Weights of a small mixture-of-experts language model, trained from scratch on English Wikipedia.
Training: a variant of SOAP for the experts, 749M tokens, 5713 steps.
Below are experts of layer 6 (counted from 0) of a mixture-of-experts language model. Rows are named router (the router's row for the expert), up (a neuron's input weights, with its number) and show model dimensions 96-191. Each number is 128 + 24 x the weight over its row's rms, rounded and kept within 0 to 255. Numbers have three digits each.
Before each expert's rows: a language model's description of what the expert responds to; "gets" lists some tokens that make up at least twice as much of what it gets as of all text. This comes from a sample of Wikipedia text that the model never trained on. Tokens count by the router's weight.

# expert 37
What it handles: Conjunctions and first names. Clause links such as and, but, "He was", "she was", "However," and opening pieces of first names in lists, like Ed(gar), Christ(ina).
gets: " and", ", and", ", but", " was", " He was", " he was"
router:126118135167116147105165136133108138121026118136151122127144132081180138136130112128096142090134118109135138114063111103098152151100095129116131069114105122143099101133125135093088116126112182121142141131154173103098173106122112129133127135117145131127116097123107119133118130105110142144
up0:168109122139114116137127110100155106152131126129083145156159158111104142172139117145138105111125142137132130095118090092110153138127117133128122108138118142150134169123136129145131147101140121102121106161134124132135086114141117161083135130145094164158134079144123111166180102112119166111
up1:119143120152146097120141181136102148143110146161143148144142077094069145153154102145129137165127137110112156110126115124158156119098117137118140155122143183158171135121121155135131155146113117169091105110127120123188128149181131160129132107106163138171117105140127125141140153158109139104
up2:110139117169099119118135120128170149117136124112144118100072142132141121129131098121168127128109112191109136147146150177148149083173125110100137129142167120163069120101104131138171122119167108141135137132084159116116135101114082118138139118131123167139092147150143090129125124145131126172
up3:124158108067125160115155144106126102116163129131120093126150116161101175099094116122154108146114128121113165097131134114131138122145154114140126117150097099105100125144116154141122179094130131113164106108123157107092130157121110109148132143113134147091158113166144165135106153141054140138
up4:124096153122121120146145080124134094152111152170183139108125152124130137189129130186111104140114130136126128151065093128109158134108118121136145122127146114121108138102131139143143144098132144091110118095098110118124140106163161150108129129100150136154110120175143126057114128122092078106
up5:113129095110072148090126134083149121110114166154180122118116136123113129120109181113129104156102133164136104144145140129150149094109123120122108091097136114148123181109145170140149111171142162138143185151147133133100113159151170145128121076137142144120130161160175125099129113071141151122
up6:167096130134108170079146131161116109143129123185080089150145117114138157145116096148163120136111136089101145132141105141113174137091129131112153109178140169104130078143118132140114131100162176126124114100129128089137112157122167114139131075143139091151167141123114140098168145133136133113
up7:082138139138174121152154110095093125137111124150181127147172146086142152125184167212118099142117152149123147178150123113163100138110125094141148088149139103141128106117130126135132122098093115120123153135091151161120159156166139090104153144124142125114100140137122094121111100120122132130
up8:122091120144105067147135115128153102128123119103124114135111149194116083098174106137117170130153074139125133133163113133163173117135147167132097131156102110149108128159106125098130106120123127159139139207163159150166140096128143127111131083108160101148146093106110110150137132117151107138
up9:132101130117129095089109107134136144122118086137109124125071165144134117165139108086112119141168160141115108116109106111105169124156126164129144094139210087159081121164112126144150157117151093144080084138119143134129136136089117098118119109102150161123161114155135077159136130149115149110
up10:171143122119130134121141100080131140101137120150167122178111142121097131094148132140107070138111164109096129124114092182153143138134134136092178119151118139129133102134117141131153155114152126125168126153169132171143152120099156111149120129118138079122082121135111128108132148061170115148
up11:155115101136151157144130128158124137136119132146133143124144112135086175134140135147115121131139148121127154126123126121142127117149105106165107130138173105071099150092096112180127105142143149182146134098097100146123094102135145156161099097112146144129124110156142113150115112153117129118
up12:090129123089140154139139109122070120126125118107143122168164135116140126110104118134118110103156128141129156088137160154107142122098115111083151113137080132098128131140125102131108136095140137115110098108148148097158155106152190124140090139127122108106113126098147151106145124097118157084
up13:151110130131134122147098127129142093073157101127128138126135142123140082111122144175160111138156123100148124150118092141147144138096109137086127134126135194153110151094109108105143138120100120139108136127160149126132147101111096118114102128147099151134117107126163136126170185160153103083
up14:108111115116115140139092172095177151128169165094124158111118100097143105138105128148103118157162127126121160188157162178126129167164133128156137110120102122142161139168085109133104130140146160115121153146145164095129110120145140139160157149122155114156162107129169149119154146120163106129
up15:123106138119118183096139110100101123139120126121109136139165136179120151127144151117141153115104124112125154139109112135140145100116151149070121149099125128090105099137146132143112147124131141112160149121120152144192124164184144171094115088120139095127163096147121113152101139156105115101
up16:150103123133100141127181147097152092164145129098157103140119113143122138125139116134130126099136100101121117143160148157157122139160147169114144135161114145120164134092073133153095049147141118156081143114169137109124129123119141151148132097131122180114108116120114128146142129089163105149
up17:144150128109155084166155105118159125111148106130125133148146105128124097108163113097086128102140093136114113107136153064153149102126141140138157084112112118135178073093117098136155140070146117163110160133139159102156132121116099119140157145100140159093104124130161077141111123164158150151
up18:138131161142140106146201125138094101134148142149115105129128122129167167107147088161101123126137082126165146126170137135116134101119099180145141116069136155195104119158175107115152139139121118085099129141110159076111114122133125102141109123132111080179111120136140108099132194116109149142
up19:135116129146107160127115123100116133111124165136135132126143127156104142092108076191110126116161084097124143107153144152097103112150106124144121118094119138117148115107121139104164147090129149157143135115129119117128099150156113133094132080119135098167130101125127132121091146130103119106
up20:113125136143143104158136152089105092113161150149139101151132134127094123167104134151105166112125119088139110111102127125128103126132137122110135141060133097163105153084174115116091140068085160095093136123075147137129112135136137139130114125170114143160165123099112135140126124130146153085
up21:093115080109131139097142084154144110169085094113137103128142135140131115140134120128146153107139110135146118157122170132100097136108177165155125122108131124132101073069113115121163125113156143119156128114104104103151149161144121107134087109099136150145128147108126161103123140127141133132
up22:081111109118115180110127132153118129110118146112100084163145112150161136159132111120175145124152131154108167130101119125126117066148146101134122119114135123140126149141165127124132091123140144106109137162092162144091115178151140140135174181109125120130128113102096112115092100138110157127
up23:114131143112155089150129085129108159137150136098141160139101081146134147123109113144130169121163134135111161147136102122165114136156128115113116141123151103155141087108134122120150092121173100157118148097104145139148150087119108172164156142153121134143143151071132135141092108101111157114
up24:156112146118131137121126124145105083090107119139137180142141120107131166164127154135177139097142119141119142085139136087145140160127102121111090154101142140120110111124096108148087142114160095148072162147131131111136113119185122094111122109136084130130113123133146153172121132080170084139
up25:109130120115120135104148156149079090115090130113135113155129139100147145132138148158158187064186090138151137146136115176098130129144136105150140165119094158147122076152115149079141113124123121101115120185157100098138160116196120129148114117110114125133139079151116111114114139101138126164
up26:153127134137104140120135130108158104154155140107131130137114141105137104142113157097083187134163162151111151157109110136158122139121117106112157134147154159109145138129138138099101140175134136129111113145092162158116150166126191106134145131159157102114105093165123124105142143122104118116
up27:141149158128117108165137100116111100173101118158144094118160092077113117141155094102146145127134119136135137195127096153158174082122117131086169110101071114119133118140144154127110163136132117147098104151166146140144130109097154133179116100126125135110159134103109121118126139095122150106
up28:090117125106097127130099115147144128138113131146127068106167158118130143084104141128121133089124109059115125120146129158164097133165125123133144085102147122098137122120121118173120146141132102139106163148103130143119109110118134114158130162119112145128134122077127105126131134100085131160
up29:060144103176124089123163128133150138086144134123154125163074133131139117137131157109080148125168116131119084120119141119129163117146108112134146116088168134127085126128117095115057120082136139161101121146101137142130140107116141162147119140144155111130129139187126126150148152139084149123
up30:144135117132175098145114086108146082134087133133125160126104112151087155135093130112156125137140113163130157150163107145140154117127111135141143102138117124152068102145186143171108117145156132130108114153136153128130181143116161142108128113128096162125139121142130097160073126095130132161
up31:109107064112092106119123155124110088123144085140179164124153144135130120132122086124107165118116126130141183130115141148130173087117112096125157104134149120103151155110151099112105169116097110191142116167123149056138091138149116163170143126128107122144118120142162124137108087118143123104
up32:116121133109137153133126118143100141142109084117131109123097104142157122099097168125140153110159123122153120131148115143107152145114154118175121091116121128108132132135135112100157113043137135144143148163122133117093122126129106112115099154127108145096118121116113125158113134147159118156
up33:137101134140129133122142108162152106114116139098130129125139131137194119169124116104122154112150105096086089126100145157148132148125111096150153097125126111118140127152113116149112107147165155159172113133107160090113121142105167163072147144097085127114104154156129107109104088139127142127
up34:124092124137167130134138092109104128123108121117123122099160122134103182050132167161149116122117121112136110141108128109115125172128133107146127114133068102158124118093126084178103152120131112123123131140131146116147134108200118114076176100126144143131120137100101124122117128115108148127
up35:127166093165116126157132104139126116173146094136118145094080104139120120160108126140115134155131122127151123155122101140157080118117144171139130138091124136118124107112132119134148153141132090116162121147098108117113155129136141122132152140151113130156123102126144127132154146067131140128
up36:111145122093132149140144112118154108116100152118140101166119166155132119153173095110143155137122140168127135092141135075140129123146136134122158135131123130101126090087152123136150104082109196138105099136144121185111113101111150184072106126125109134155112109107140105115160135144116068106
up37:092118099105094127126141149158113124114150167114165104172122098094129169096111136139161111132107138151149155101096073123112147132138152114138135094109137126193147098108119123101128167148114093155143139145114154092079126091155109141144126107077138123157116158110113125106112118096112088132
up38:111078126138139161143131139142119147150137114114144105092129092090148144122160151121119161102132095158117147169134084108131128075168116152095157077112157169120163104111140165145137138130125108119132126129121151094149113116129132145164161095105136167138149075095120111131144183155155142134
up39:139112120139155113114086132110152088108178139123159135124122108083094149097121160113134148103089120087102133117129131150091130117114173145155071139114100082111136096133170145093163144145122154129099087128160088131116107116119143159151088122131102167113105105160115120129104094110113195078
up40:141101120138106123165087128120126112126122138134129116170119123106176154150102096094116122124145137103105133164145141139165141125114132129113165140131078121103142176167156142129083136136167144138113139112142139148112131111133104128109107138136114155101128153128106111138077148116118081108
up41:107110143129123111139140133105164130121148126140122155147107116140151136114114134151132136146126166117098115149110102116109137133179101145148147134123107138072127137159109148087145131094142134116137159142145111123074142184076124087165124109089101125141131123112117134091142119150142146138
up42:124109137110107099159116138123116122111154125157152123130156189096148151150104177138154179108124150136122133126104149112114153109118128114156109105164083130128122091118133141097086118168106102121136109149162150152096157106144142136114159157140136124149113164118146100168106102089137166116
up43:091145123065136143140123122125101140126117101141127117120164176117138136134141086176132132089088108137150111108108164139167090117148115139103141104096113093111088113126165125176111132100152158119124139148149109140128119124116117161139169124131106158110133105138121112119149123114099154140
up44:135121151133144144093147158138139082141105076204107139132145134104169118120155128125116111083153127154124135143118138144142115149112107139129170153108144118117118133138114164123146097115116162100121077116136143167094134107126123077133117106122160121124121171152103121123128136109100105075

# expert 21
What it handles: Articles, commas, copulas. Commas, "the" and linking phrases in definitional sentences, such as "is the", "was the", "became the", and commas after place names.
gets: ",", ", the", " the", "The", " and the", " was"
router:140103148128131128099145163140107119111070097150130144132147093034112106151134132116164130149130117109116125084111122138144124154134129135131112131116110117148134139130148134135112131142139178137122133140140116109120114125129107141187129125059123111099139116148130119163126117158068102155
up0:131102110148099094128160113112175090114125142123085116158127131124128146173092152130114141141125129137129162103134110115123143110160113110096141097127138146147130163142140138149105147101138145088118131121135131098113111087161131149117131134152071155136129145143086121149149140126148182137
up1:107125155127144145093154114149114146144145161170183127147127085125108123159150109151102132164108111107115118125128108176136143132100103119081130156156123150132118115113128170129136167130115103169089121098126107090146154166151162095137156133114113118163132102225085137138147126189119182112
up2:118114127143093151121134116168164161096158133129144159112102106117147130124148106101155101138120121159139139156181108153156130104146120120129124123100170117146104134147117129130208116099167108162114133130106187110107120141121099137124146106160135142153104143135150094149149119140111132160
up3:115139130081112152104173116134118102091161112101116089094132110143102145091116128112133154167091122107076116115120124160146125112132137113155145176144123101100089151137108132170129155114091135126172105159145166117109121149127148122120128145110160142114184104135164138127140168107120128155
up4:104142161135122113101170141135125112173116156154131176136116107114139143160102121172141120200148141140121139155120129146120139141133098098151145138121088124118132135127147166134138137090158146078142153083096174152135138119134104145126144090096195163141113104129140126110132156116098103105
up5:112097139110098112121135109099176128141140112134158133139107106129125126105125199112147114184120093166124160166138148125136146108112097136113113126139123119137132171120128171125169134137129135119130192120163089096083109138136120166146142055153097133121133135200131123099111110142140165130
up6:140099131152112133079132107176159116131096134166085092127137064078119133164108100141152142109110138089102131111118140142143155154118131106130159104175103151123113107154131139132089133125110136131120078095159141139126095140131150146114122081117155094152194175144089095128145170133160133133
up7:098138131107172100164098092117101117153130117158134170123168118092140131095177135154146122121164120159140130134136113136183093138146134115129139086133132099131090119102153144157132119137102109129110144159106121144136176120170105122114119145148141130116152136134104115101102125155136153120
up8:143103116130093093140114176146109106137129101090139114152110161161078120113158122108125141110147132131135126133171079129211164135135148167130140126157090120115149124169102141126115118122132159141132102213175142147134121120125118112095110108096135120128130097135108099151154129118150113144
up9:119116149144151113133137094144129138144147102128156141127109177133130087108108109117135124130139149151156127101119142147103126126147166154121124130144173167154059114154120157110125174113171112142102080135153157134128144156139100135147120106134140137143130131141133067176150114127132134129
up10:157166106127159120117130093111109134107139132151127163188147109106106146081115127139119095120111134123116142167101076154148101139142146107106158121121121128130124111093094182145146130122131099087156127105144110161170130144130187101117133091132167081131084131154149122160114132144185145141
up11:142101126161120109150132107133120138127139133161106126126110092150109160129118145136091142116133128128116139118123135128158128162136119139138111101111130087112089154101075139139144115157134147137105125121112111130127141096091117152118116110137104139149141111169129107155125142158130120106
up12:105154139101121136126144113114093110118138139114109134113168102096165105120079153129093128132158162143134138132148134144128155116116150086094130162120115149156162149097090152123100130105112117116153132102097155153143193121134179146153148125142149114118116113118111132109131114167112149116
up13:128111131148161177150098125166177122107153107135135114131128167150137072095117124168148093121133135122128144176122092127130121087109100107116117113127147148170141157082122133105137165117122152124096161082152162136137136111127124111131114122139126109130117119130173138120144158152151057131
up14:151116162146118152116101161129147137156133163137106137118088098125142134165113117138131130146144148127126126150161156156142130178137146095158130124139137140120176144152079124120109119134122124099145110125150157098129100098145138148101154155134170127125146159128192122134121154145140112163
up15:095081173117146186143175115123118128166136137133121102151165131168133159106135169167128158101163135102134160139084143127147123100135121137074111171111150104085139074137114133169142138119131125139152140142116119156160141166196170140099124111129137098100124107125141106131123093157070115105
up16:149093146130116121173186167126144116159172115124142154137132128115124143125162128119123131098120114125111117151190147133166121110116148181124129125135170152114152140144122142138100093159190105148092137109189131147119121122108156151138138090152129121130108172122108140125116108136176084105
up17:135123115111184073133163110111151129149131132127149138125141115118095142137129125128114123122137134135149127166126128068191113107116155116103103150100101154151136062126121096153107158084182125146128120132135149103135140102085100146103185141107190106103117156138165142132109126137182118147
up18:100145157106138080137194138123115140146176142163118124132097114091136150116156105158144112125139106095152122094137149110116144165102104123138155132099097144160089146152167081157126132159135144123134099120092092073097095134120162125134145137152143108138132120171157109102155158114099148146
up19:133099088119132170137123117120080089106141133124136132115094138135085146128136111129091140127155109116153100130175129160116129140143123110155132143135169146105151102128151148146140142087120157110140128089099120111112131132156116133128130088161127138147128099119107134136107139116100086118
up20:136143125131167122147137139144117100120167147126139116114157133113131148143149104172126182116166088078143120095099133100127091117110145137138099113054133094148127150108170147129093116105102131118077153113097121132119103118146141085129157162155092141136156131097112155110143121126129188093
up21:108101103123148102108132101124143097146101109111136126152147146140104109138127096142116123133146107118129102157147150157078083122111122113122121100139140122130125059100104127085104110122145105138142117096098097154131164186130117110094126102073100123153116175159117134121159106137117124129
up22:150096129122138149091129122176135129125123134096117160154101140168130109155131150113131121150151146182096130139116125129110086126159103139147189126133124126141144127112128143084117115139157138133166126134124126120132143149153126104128147165145116136092112092164127152104125094123099159131
up23:157135122103113148130164127143124130149125176131132145133124096171157153124074137140127121170150132117101140147168073151102110145122075127145145132138172138141124130113133134151113123149171097148133141099125149125137123149112113140163149130150139126134173136144167136133130144127123113187
up24:134117146111119119143103101158129095108142113125113138136157137148155138143114109125136124076136108141112138082133122128176161123168117100132124127108109161138135130120111141144090130106108089160096137140154135116083131143130144077102141102120091139167091077152193145163103124158136125162
up25:097121140081143139118155151144123107156145123112116121129120143105168119108182149134169146102111149098122137144113124142106139138141128114138162164112107193169108123149119115140127132131128102090143089151142160116127142110147094105133108156117106102162127102114136081138121149143088145164
up26:117106133158116137118112117120117142164160157101136130130103135090117108139112148092087148152186134149100130169124123136171096139114132108162160119155147122107194127153122144129111118141172152122118112140106165145126146107127186125114141142121165118119110125157135120146136103158097106116
up27:145128132116116135168108120118148095179113090170150138128173069147119148154161106061115152112101132163128128182170085156147183114134135142102151130116098098142128143112156145117136144129159118114078122131159146114180143146121149177181141087144114135098155123125123118137141107125126135124
up28:102116140128101129128120152167128098145145133142139093104130140127162104141113125113135112089128103050105130168149126164150130126161124160144133085118148136109133128113130127188132121144110115131131166153106092138093059110126127117148140119200109142073111121103157134122142114121110130154
up29:109112102201127111133146106117155174092116133144174143137105140145130159115129155126109121118141087111134080118126102116165145137161125086112152112061178133131141114154112102125079156137167115140129086138082134133177117113092106153129112116109156096106161144169125111146144160121102134128
up30:128135123126119110159099078127159115153126120126122130123101147171089154126116137104149101107097116170151126141178136175093104102149072115114139126139074136129106097136155133130152110168142129125097123173137132155158193156117140138129144107131135133134153146110134123125080116096146104156
up31:088123114138140098094099166142135097146154132142133195131150143139142138145124118149153154108135116131141159130151112183111146122125113093141116089152147140113125112133149110136086144092139089190126144156108158089124082128158131124152200126129125155110111117149164114149122076137132124123
up32:098134107063135123112125097139073154142112100104139158162127090124157121116121148122171117157141116100176132130136087100151120131124141076145144064129149151112114123150133097109142136073154102141145138134132138109133128109112095125131116159151137150124127118110110151164113154129151116130
up33:130126154128154126133129120111151096123151168128113141129110119078148102142165108137153137102140102121133089109109102126146135140108138110147137141135113135118144154155102149134154084125154137132169153130111164091127088140120142129093138139137106168147102162127086128145135112132119151164
up34:113099137126153130137133136129135149126120133140126132112151126136115193076153112152125115104078093131153062152124120084142131183146143115126128156129126126124157115097115103154124143133134085154103154140116164085155122118152107077141164129154159124166122118121140131113102112142107161129
up35:106170099169113135172145133149149110168146099140099109091107141148121126151110131115122113138148105141150134150139061108136120098124155154147124098095139152135106125097100152135114145138125112129135153129090092111137137147137084146171145146150054143124131097121140124109120110123108153127
up36:127128109076133140130110155155125117104105129109145119178154133136102105128131061136145114152125081120147155109139116101142100144153098121115170140144091143112157106093129144127140094140122135114099114149086144106150134085148128139114085100169096168143085110127132114136146133150121078116
up37:106091100104119111183143123163098128106172120139118119139104079096099143114140150155158133143109098133138185112119086128108142109128149126153135116167148132168142133075121116118113142162125080122148120157118161078082132082160112161117131110114147116178127125147144112139118115112114052139
up38:142072128107132168166147150160126135126097133123142097120131094126121133112142170101133125114143103128154148152165133128109139104165116101100139086149129172123158109122163164129083148136137132156135179125125126102175097147127108147146131086147138135135137092139131120150128178125149177107
up39:127120154122145110142081125112120117108152134151174105131168097067128170117124133146133136161111119113117145117117108106105140098127157135143093103104077134127163150118163141093112163129111139108145109106198072137102125136150143166178113129146076138140130157120104088143130154121137152114
up40:145080121104075126177114136124140132134138147145161103137111126107178111157095123096118159099123098104113109134119115114159173098109117122120169177116080130088174136170150171158102098163153122122124132131123120146129108124141114128116124144115126130095114139144131126129113152086141106122
up41:117122122132100092153137130113147147135162109158126175144120116131187133134100128118130141149133164095112087184129117122104081135182110137154154127150107132103120149122100139096129136097132133118146138134112080101074143140064141084126118157091118073147157091096141132103149125129135163134
up42:143131130130102117123116098133103114110160105143124134139120153127131122142103166126160139162107163114122094135121129116130127112121150120125132112153117175139104081107127131105068102142147127098137103147164152135133147117156182120094159121150141073149117153107098105165102096116116147164
up43:096114152049109143120160121157109140154145101144119113131140123122134184137122146163147150078086138139140156072102161099162126122118088158108132097152116119111116123148123117129120099129119152133086151132131131113146108162113119184127186100115101132079141144170147125168118149138140155122
up44:113110125146132157113173152122149102132115083173115141114139108108157090149107121142114134119137116137138135160131146149145119107148108121116183175081104146133118127161094124153106107110153140118122078109119134177109121132150110130136129154149144151177132130150092116131114151117099128107

# expert 7
What it handles: Political and institutional adjectives. Capitalized name starts for parties, nations and events, such as National, People's, Social, Euro, Pro, Commun, plus "Qualifying" headings.
gets: " The", " National", "–", "o", "ro", " Pro"
router:131130162154134131118151125146133125109145119107144153115144140079159115102112106129117125078138122125127146126088135117166143125128133123110134143172122128165118116149128132135096124113112121123147126130164106133132141109105115139127098130166117145138102052124118126105137104127097135136
up0:133140110150104107126131125104145129127132159150111110154108133064155163189119142092153139113150103148111157113140079142134118141127106126146135102134138137145168142138109126164116147112168151112128144135166144116125117101141114130102135124159099155133146136136116096170167134092121173135
up1:082111162134140113125171134114123146104094118146118147090149069131106138130158125174093119140148120091135135084093126135153163145118137140139145148144136132130163117138119129115100146124137116202101119110145109095140114138116120152139120095122179117158122114151123122134131187122128189126
up2:120128106136103121135131099154172150142145136109124140114111140147139126151089111085149112109124132170119132184131133139148126106153105106109167159148151129143084126091122146097166116128168130127132160111098162104131132072108126147141124120153138166113101140147145092145138129138103140162
up3:103132114078114137114158137102096112089160126100097085109147085144096169115140147135136151133157145115125151115133114153150131122141145097110106146159129114106116134141151149156155142105107133121159085129153151102143107130133092109141120146115169124098122106154173159127141144134082140130
up4:137122109130142121121139111144119120142129107137144193110127114119100137157147137168117125110108098090122123176098119128136153135122096094135173156141128125123149138093105150134124148110144135086107147126128145131123158152124155165116116140112129159131136075158144130072113162084116105090
up5:110106123119098099104144113103173125131126155107127134098099144094129093083102166110137099131104080161102121159138093156176117107137122142096122088108138124112148176132138173148154102153124151132116143110172100104148116144132148145126147075152121118118083141131165099098144128136177139115
up6:141109132126164180101165148144141110125139129130094133188107087102097092146123108131127163121120124088102137131133133130156152143146139130132146123160115194104164077156136151137149113066150140125140114134127128126146122150156139139140131067165107124165151125108121136089182151133152153103
up7:081158163119163133151098135127111105091121110150128160102123134142136167095192145204145140099135141104118098156131115065151112113125120126110153125173138129165096127115094116155136139121108141162138117106103160161132160161164158104112141134135131116109146135111143107103109099128109141127
up8:131108123154088089176071137132143096127144149112123120156122160168096121112149120108120165132136117139120169094168086111145165122126145141110098164147083100095115157148132137122119113133130131161125159185143155133138120107142147138128137084102142159141105115117135123172117169125162123106
up9:109125125135111106114108099129114154163145073101107114128110159125107135146155114100139098120163157145121110117145126131139125124149158145126124083145167119144071151129116122173101157128159099122112087141143138132138128136114114155106129131148149148138124104136127099168146157139172123108
up10:182108139120151130112103121116111135120125156122159136189137148151095167094144144156111062128127144127076130140098099167136174138130137137096183106142139147102137110112096150115104151115145115112154121139139138158148134149133127093113125120133137114119053104130109129107132153132171115147
up11:092137083139129124131146117173077164140164141126135122137096113157132159119112153170085079140153147147124120135128136131153077118156118105107133130104089116108120127110090103170143119147122131151112128128124091151157114103115130160149148115141146149121106084154136118147098149139112103129
up12:086145104064130145143120116114123079123119128120112134143160108094125110143099148140085107103130153139119142134146143154112153101114142120078109167126123133127154166093088119124093145087160117131130093107121113148171169128155179151155145099142138129110108109062135148118124126131095122084
up13:140104145150130157143115131172173118092155135130097142152158125134155099121123144163135098108147129126110096125131121115144120100094095119100144141121172185142120138102119122119163151096117095132122125137176124128134140096136075129129090139135086134154112111143150124129159174142169099092
up14:157125134122112112134092112102163112117110146120081138089116087093124137125116135135150103147151132141140136181149141164113122189141142083154142127159123119126181128138125121114098135151167155127105133152139137115134110105133154128139151148116160109154140118123185120097145146134156106145
up15:087101123138153158125146133112100121168133111113122108181174126157118153136088156145125146103132113152141129128105129164150121099148136088064144140109114083090136097124104121171148138126123162164164144119129173174186119189161163126085107076121153097116156108117134105124125136169083123125
up16:127123173155135166168184157110182102175167138120137132151152143142111128128167161134148115103125135106140089164158127150152105130138135126122151125122134152116138142127110153161090139153139097113110141141159153122130145096097149163147147093166120134152108126101121109118150141113147090119
up17:155133110096152090159175127128143109123141115085121129106177120141092159081144130113079151121134133124147081128137135071166119125118155091128152105140109138150128077109154113138106159067151141134115155137118160105104131150121095086143143144091150111083123121183162124105138112161148151180
up18:145134170129123107165143128157127093132141142133121130123139148133145147118136074197104113112138121120162192084164129145121149144131106179141165130084129147185126147134145075131119143121125121090135117161161126112112117110148152115172114116151127116120109113146153120087170180142118134143
up19:157137127141137155146111103091095123112150156121097132082088115141068106107094100140103113121118107089131088097175137149111122131179084113162163116114167140106125125152127141155151154109123169120142134138135112144134123123143123133097108105101122095156101094140139101161129138134070137132
up20:103114107140137116146123151104128100109187152144155082124184145122144117137094118153100184115116114118142137135077146114153103136129154134136118143079114092156127154088166146150091130129088156106064132129085137151099119121162128104114126157136129169137132136101123123112108106141130173127
up21:122114087126115124104110103118123120178098123127124108129172161132138136117106116148090139086167098126134139173148141136106091151104139141159116116106119106126116117119105157152130116121099127126144124117133079127163167125111109116112110092073124143175138140106110146118113123148117130114
up22:128153136097113119130119117106154111105160150148110139142127110164081128106129149110117083142125124149098174100122103127126097094169103091113145134153117118144125150105143146115119105114131111140121133159088150123120129163140134132138180108146110132126112124130082138086136105124131144129
up23:115146158097139134172136113122095152117153143153122182115146140137144142170104142138164160133133134143104132161189131108132110135153131104107122125146101087155135127100132124182111134129167081162140149123147128124180124099128087167118168145125139114140136135105179132142125132120088127120
up24:130079146133131128139089100133107104088140106123140127136139138131129169175093123140138131092134125126123173067143108113133154099159090105112090166138135158143144128103115115144101119121157094125093100164174122081114128122154121110106150097125092139147083109119138154157113095156112115121
up25:114114109116162131108121139151127075125106146114135081139108148098140169116138177148151142084181139110144128129130104161089130153139102097122140177096110174157156084097133118135117133162116112133149095161147134132100138110132122156114126204111147137166127093142137102111127128149129169153
up26:108109118114096107154093163120122140180166141124131162144126173145149099137094142071086163121135118146131153147149133134123099128140147122138149148143129117130159085133157136117116130120159122123139170111108180171145136131154166130134130133145140115136130126183118135104140144149107091126
up27:132128162142144112179115087127144104177103140150148099104176101118143169141152134096147149122145111147127147217123115153157172112108103116110153102139102112135122137145151138147095181126119101113122096162159124101149129125122155158142126115146122124114144125112120126118141142101131148154
up28:130118145084131138117104101132115090108124145172124098114159178130128148076087162112094111100142142111134137109126117139179098146144147119122137130104119099055144124136143118164116128162123115112114131123141118124110094122154140164155140132157104144079102135078145113117121150107099151139
up29:090096144162105070123132097118132111084117141117168159169109144119116124150133163152119134116112098116141077098116112137126145160177078107131145095127157153127162145099091079138092123118153104136068115160113120154184120120100116145152150119154149111138151158182116124149131146128107141139
up30:126140129093151101129092069134154119122121124106086179152075154155119145112123127147149094120138051163136086128163153147133105097123089116138136142147093136145111108137146139142142100174113115120127098135127131124140158123130166136128170116102138136089178141081175119146102139108188105121
up31:134100090107119101079107194136091098130133120158150159118153155131149127124123091158141138117133102124130152141126127145149126103120118110119139106138137131115163114158129118134143155111131093204137111160138143088088091173158140174168141103127137122095094118147165128146063118148138154118
up32:135118127116162130137147136144099126168139148118112110120136111128162104109068177156143142099129088096150139113143088186091075157090115129167124109143141125097141149134120125090148152094130098154119131154098134101106130113151126107148115186104119163107109163118135132160099151153140120139
up33:145095143175119131135124122163169091128199168111131162155173134132169091114149120137119138152131086101102106086156139144154121164138104116115165134129119152125153151155139093138132126150114153128164122120136143120142106133132158142090146100105098100124128158138123095108132108115124141159
up34:129142115133151141113137120139078110108125118134123117138169128141126185120126132155138144112121095147153116114133141106136166161121164133113150149118126084127161102068118096162129190112159102122118161157131153118167121129169111080125116102143133126139075126105080134111135112135137154177
up35:096127111172145125143126147124131090168167116149128130092097107146109104174090120135119109157128110117149120138103075099140109089133156164110118129119148153139124126107104102094161143165151122154140124173104099116134131132158139106129131115140105125129109155108146120112149110120120143143
up36:090150147150119133151160125114142127114125109112091113148111170153154103144172087141156167170117125128138124120149132086136125117164131153144176159132140123145144100141142116101119111129121120150093169140135147155094143123157122135095095125153102106195109102084137111123122124136109103110
up37:126129108108123121107142136160112137124190119146140128175091103090083154078109165140163131183133133132150175115131133117117134131126128085146127120114158177186124116116117108107112145177134063139161127124156146122114108059166116122107109137103157125123080143137133112121148125098091112118
up38:102104095121126146137125132133119123143102127088119148105138049088099161091141159122100147125134085145110148160163118143132122108163104138100158095110126135124142118124155161155123142128120140130128127129097123105144143117110109137131137106135117151157168089105125102146148136121137155132
up39:116111140134168124129097099113134116119177139109191093151144146074099149133119144097096146118131119098130134122114132165113143095118179139113081108122097105106150138103167142082118187153114131088115116093114098113119133116110129182129133100152119160133091148122089082129145169141101168082
up40:134102146111137135179083110113127119118118169149118153188117133098187143149110124101108130155135124111086123162129130166140120123122108121144157136120109154086118119155122145122115125104158110111121135130130134145122133150125098116119124150089099164079133131145125112130056166108129091108
up41:129124145134141102156142116139180113107134125146126171143118088092202131138122138119144134121144145091101107162128112130103108124182110157148181146143113148124112114148109151115153161124091124117126132118118107103086109135124111115133115135121110111151150102123150111095147149164165129138
up42:138127138113095085119118140099162102097118146124137127165148162130124153134115144115161140120119190099151142159130120121125098116118163124125103116179112151146068090124144142121070106105163123111125137155143116136129152161129152118116173112160135115152111159115115080141113113096115142125
up43:118145136080125139140146189093112120144127084117110129132161126143112157130121120146116143107082108154140095093109147131146115136152088139092154102130087142098102100127153132148153140129148145128089111153146108138156126144122123099141144107127100128098140136130134099128120126105079129145
up44:134098128134161124129123127130151084114100093148134147120155150120169087120135114158112144091162122133155108169110120148148167149126102154150148166109101119126131111161111152122145127094142120127109078094146124160071169118145128083125096104115138153141099142121088094116121114108102082037